python train.py --n_layer=14 --experts_per_token=1 --activation="swiglu" --normalize_top_k=false --router_z_loss=0.001 --init_std_router=0.017 --norm="rmsnorm" --lr=0.00336 --beta2=0.99 --train_tokens=1252000000
Below are experts of layer 4 (counted from 0) of a mixture-of-experts language model. Rows are named router (the router's row for the expert), down (a neuron's output weights, with its number) and show model dimensions 256-383. Each number is 128 + 24 x the weight over its row's rms, rounded and kept within 0 to 255. Numbers have three digits each.
After each expert's rows: a language model's description of what the expert responds to. This comes from a sample of Wikipedia text that the model never trained on.

# expert 8
router:118117146122131135177160136074107127194105130146096171184137125181150157106137098129138096131115160116131135123193151172187149151156159112161168140119160110109119132172167126151112096125165141155163104124114157137126155095056087136068124139118131142114151143134135152108104136124138134085153090122147119118108136136115141123126115120052155132101095144082100134154159119131141146109183
down0:100152193145127149151134107118102117183133153148148137133150114121139150110115107150119141077141148130143134135171125115161125126104105114104104152132123118126124095166133152138111127129137132117129172095142122117152149153130095122104149109100151096156149112118129095147131123100133140094117118113098111149080155074154074107146137152091102125111147126131119136145130149139110087150118
What it handles: Word-final suffix pieces completing English words and surnames, often in headings or lists, such as -er, -ley, -ation, -ment, -son.

# expert 6
router:153104143150120127169164110124117120147149146142133162147098113139164087102129098110159109184087155127122147147159149149158113150157121146117153094084161137106175181159150112140103124074138200107145120123131148127101091105137124134106102158117108132158103079135111115097097102131098152101132144131127111133109089146128141164108149122059104123105117109128145120149177123095143086173183
down0:153169124129164120150112161115102136094141076140117076122139138193137112106156135100084117142137122184094154147099142139120139109114122160121073107130093111147100159107153135150135121128132135133119097172130115129131124135109169144122160115089116124130124119114102104162141105126082089127136155107146107139143054135169107123129143137162109161153127191093140099094153149141113148127110
What it handles: Single vowels and short syllable pieces inside non-English names and words, plus stray bytes of CJK characters, such as Iizuka, Iakopo, Kisan.

# expert 15
router:125108176120147121121152145101087109163085101150143145116116097139144090088119104120151109134087147155135176108153146142141140124137154082140156096105170119117153140137153111188117138135140157186156121124138167151111112115131120135112100155110141120165072165133115108120098102117115102111124087137126098114108145154142145122115113122112172091102059122078159149150139090131154109091154
down0:118115114110150147160093133124139109134135152159141137151107124155105149154101116095166117094187092130116130092113125140109107079134121149143133129109091161123159114114141123171157159147121171128081126152093135152152170101102132143156129122128178113101128109119163104145175143112140086111107142144122139084124125107141141126140110119123159152114106127131151103132127127148133162157120
What it handles: Word-final s marking plurals or possessives ('s), also es, ers, and some years or numbers in lists, such as Heats, defects, Navy's.

# expert 9
router:105147178108153132137172085104097115139147160196137140135083138162164083127149092110109116142101159124107123155169167116180120162128134104132133143117125091079110153143164133143110156129141137102143137152128142181142118073118107108107086143121134124165141143140123108093120124118088127124137138123137155129108156188142152158106134150101149105122122147088132160147161136136187098141146
down0:154128103121089115136117139102094122106091140171128095168073122128153152149132131095114124115129132069120130101167183197126159117106108166067116147128127128088149094133131124083106124084143129177144100104134128110112125108098107134155114139162133107156098151126133131146135135144136089124069135129095180098113119145162079148157115132126159125138122124157147091128147143095123142142145
What it handles: Sentence-ending periods, forms of be and have (was, is, were, has), and subject pronouns he and it in plain prose.

# expert 10
router:124107168155150147154165150099089090163155113172124141131107130137151118116141104106162118164096153172157123109139159147148099146151122095133156108064141074110147134142144111154103121094149171142147131108107155156138115094132116121109109151144126119135098155152078081097131118105106125103183102132130114117102128149128151120105121106121133119102128149089139125151157100104178138107156
down0:113103128105140110155075149136146116189133123131118126150199151142150122133167062112120156134126143149095127146127113133123117137135153118129109083111122128138126102121109146143113129170136091106123184147171139159159135166136156142105104128136132142101094150104121107134129124166145093136155113137158094151122141116093077173154173114180131131125169131125096119157150130186115171158114
What it handles: First pieces of proper names, especially taxonomic author names after binomials and personal or place names, such as Günther, Rafinesque, David, San.

# expert 14
router:175151148135131128135159108096112091134136121127112166148088131121161108077148070095135125154106166131129161102135154127135164137141120105135154109140134134098143141156138129157129131104142161139126124121123131143172085097135108113110128177123126129110084129141120122079126070137087159096140129107114102127109146192082159144096109129110128146120104141104129153148181128092121109114160
down0:102115118145085094085125106109137106131099099136100080111132158137163102156138126122123108117143105092181166128121136133120170141127100127144130117093115126122138153124121071073121134189142120117104113125120133085106103144145134099157125146113148130125147123126165086119097119116119106139155128118171139087149128147126085134153126125110080154100064127167173105133183129182117124137132
What it handles: Digits, currency signs, units and short capital codes in tables, coordinates, prices and formulas, such as $1.3, km, PRT, 16″.

# expert 7
router:118105145119140130112180170096101106135102099151099161120083155149152130109149093109169142163112184135146134144139133127114121161136139135133142160101147101114142154134148138169100109128154152112134107164111135176154137082128097085106142131143135150107122162133132127113107124119094152067148100186155125096130108148106183160076115127115107136111108144096156114147136119109174130098166
down0:105175095151158125106151100135173117120138129064157146114105073137104116103113125128147096110170073113057108153155150137148130118131096120148150078137143148151135093180145125138155131103141160128131152126098112126117094138080112128129174106133121105145124138180087128078117143121082142130137137157128117115156133181091117168139157137116121123144148088103157119168130133166125120095127
What it handles: Hyphens, slashes and dashes inside compounds, and single capital letters starting abbreviations or word pieces, such as Pop/Rock, Low-A, N/A.

# expert 0
router:161102130098110112123201074102083098120180125148151153141123088143171118141111077133131108125128158128155111110115144157130106174152118146127131099105153132113129136119159111142114130121152129140148103116131149157125116096066138117122118146128161110103095132132110106087131129092135135093116097177140122098105128147170165117162124109112158108134151143121134089143144136098147132109139
down0:129129146139134115109117125119119172132148160133114154076139153161156109132123132131090093122109129131134122150137092125117100100123142135135144076121134095108160150110140126095089130152107158161180132139111090108139114144098123114159170124125124106119115155099104125157140117097097179119096149127147142148123106096113166118154155127137099106089128144164081096133126153143128093163150
What it handles: Commas and the word "of", especially in institutional names and after dates, such as House of Representatives, August 1, 1911.

# expert 1
router:113136142113146147137166143099102084174117114185151149120092129136156107105136107105181103162105153155171151108154164147160106142145134118150148097098142086106130126149147112162092146105146164125168129104105152146138114096110123117106099158109164127137116139132084112105123117138090132098163113147139131132107119147136146131115104123118157108106125108102144153141155085119151110126148
down0:100094169112128137112111143120146108059107106152139125165165124102149128123138131137143145092122175134143159093132158084093114087146111066084170160123091126094085100132111162102128113145142113165109091156112131118059129154152154095143120108101116139120116133107089079143117080086119141136127157130192164131126131157102127127157142133128134153166124127110145169090123185133081110114117
What it handles: Articles and possessive determiners opening a noun phrase, usually after of, in, and or a comma, such as the, a, its, their.

# expert 4
router:114097113139147138153129116094119135126142116179101151129131107169191119136110084130117146146129153143142142126213144133175105142144129115142168130115138117095141143148146133130126144099175161128173103103136159161112127130103119127112124163129134110168137172141138123082099103161104110107142154167146142081121169148103166133097129148119106089107124113106147118157141138137118110116128
down0:129177159132187154112162121139116132088113130110130126120123114113152104126154114176110113090134118158142129076131145109139137121134147169125120111106139129108119133102142105086120179153149127105135142100108098126093114128143137169083127084135121122160113121110163146100117120122117129138152172110105109160211087146116080131137142114143145176081146122079132159134127108139132129121114
What it handles: Prepositions and clause-linking words before a noun phrase, such as in, to, for, with, as, from, at, when.

# expert 5
router:105130124113141132136155123100097089159105115140136151128113121177155129132160101099134151134148155125123130111139154168176119163180133114135149125148142130123126127133165100180114128124159158126132123133115142125121115118104115103093140154134138103136104180096135103076102141126098130106116095132177106089100121141099165138100141146094151126109137125105111119151127113150143122124166
down0:149118151126119115114139075160132151099134152160127115145147152166109167093146103109143127104132133132158135180119097130132132163152105154101090101160174118122159106121126112174138121106166124178081098173106109167129125133131143103154137120108115102091130165083092130098154113165148134075127115154179116159083130116106154138123094095155159123100138108122126137129112194112163106142143
What it handles: Common or name nouns ending a noun phrase after an adjective or name word, such as States, film, album, season, League, area.

# expert 12
router:090163157137126137131126182098088130128130105131157120154086119117169102126118086136136124116127139160146135162154140183124109132212165111110147113116139115119130128161137151171110128119156126122144107150076139101141130130101124136106159152100120103123081132137093145118154153131106137104158125146142108098106134124129195128068110133129099094141087134062142081153138118113170151114149
down0:121146117132118159148145105128138146092147123108112107129121123122091090147135146103124111129122126124103106108135116141122117144159171118101095116121112122104126119136148138170097141157136120123159128178105128113102137147134098092135160133136108129110138117157133144160133112162147097147112137143112135142140123126140126168099150071106119124121143139154158148135144144154147129153149
What it handles: Line breaks and table pipes at row starts, plus markdown separator rows in chart, sports and result tables.

# expert 3
router:092093155133125149140143126103097122157139111159149160113099130139147130134129100114132110166103171164170126119139153130141074143152162137125157096088158093123134116143160111146119130138168157150160128114110137135183130087129121128098078149126147122134123149130074108096120103101119125114149116125123124117114119142119157150105096137110167109116116129083149126142130093105176144115153
down0:133140187140153128164154139170130140127126132112116131109119162119115143155132116126137124106126128073141153132088087148156105099112070133109131082110124089106126132126129126137158135128100113177141117126098127160153115138087148138139164140162142141157094125118137134139159140079116086115146135128160082138176133138130097154115137160150170153099154140128138139161122136147128098129157
What it handles: Lone space tokens in table cells, after initials or list dashes, plus first pieces of split words such as c, con, dis, ex.

# expert 13
router:107128184129131140126185165104088133152105133134099132119114139154159125063113106148128145120117157143139126139137139174160128161187117129112147142124130125099156169158136146188146150133141155145126112120106134159100105104101136104108111154115138124139124158129112105084082142099109124087128121103131118083124077151084148147070127175104136084140114117081107153142108146091136115124158
down0:131085135138133171137109167134096127145132108096112120110175130138129128108112170127116134131129102131119086103109149163115111114134103142161130136129143133165124165141131145112143153089134167126145141127132122135114189127108145131125107103160129119121128103105175094129111139122129130111137133116096140092154111106136099142133099171156131153157134082153156128124131076125101148091130
What it handles: Colons after infobox field labels, semicolons in number lists, closing parentheses and table pipes, such as Routes of administration:, (submerged).

# expert 11
router:142096154127134161134164135098098084179095104157140151179126108125166108138148100066139121165117153161132143135150150138147129152173123122105130104129140090102172157132143082158110131132135157101182137088127160140164099112129121121113128162118139138130105120163084109108103089123101145094151095141131092123113134168106156133097117116115125119090150140098154132161168143136112135113158
down0:115118178092105093127137129147129114113160134145128170128116137117110141150111141144122112151100130113093093116127110094133134113136131111166123131127136112139085152145133104123140089163114164154078116168140095079062133092127138161126147121129133116098128145141160142131110153133100139183175133112119111127115111136123137086142085161113112143110145092090158091171138123150136118121112
What it handles: Capitalized words opening proper names, titles or table headers, such as National, United, Best, Labour, Cultural, Company.

# expert 2
router:149157126135158144166133159100108100176124075169115175150111086150152129100123111122136105157108134124128168114178143194170114191182165114151149098109134105106138135193154141136115150113173167142169120117096151128141130107127096108090125161140127115119133145153126107111110114152083156122161120135158123096105110147096152151125141141118138111121129087122101114155146124153124125116147
down0:156121152147157108116146140083140153129177121163146153149119098102114148120076140105096139112145142136147170157126132114111142165115129089147115153147114078109150097111114079142089106122128127141134139140105105109138153136138134156146132146149135071105137138115151144159172148128115104083121133154165151143122114127077100139116139107131136125134137161160149135127157143125132118066131
What it handles: Common descriptive adjectives, quantifiers and past participles after articles or copulas, such as other, new, used, well known, responsible, widespread.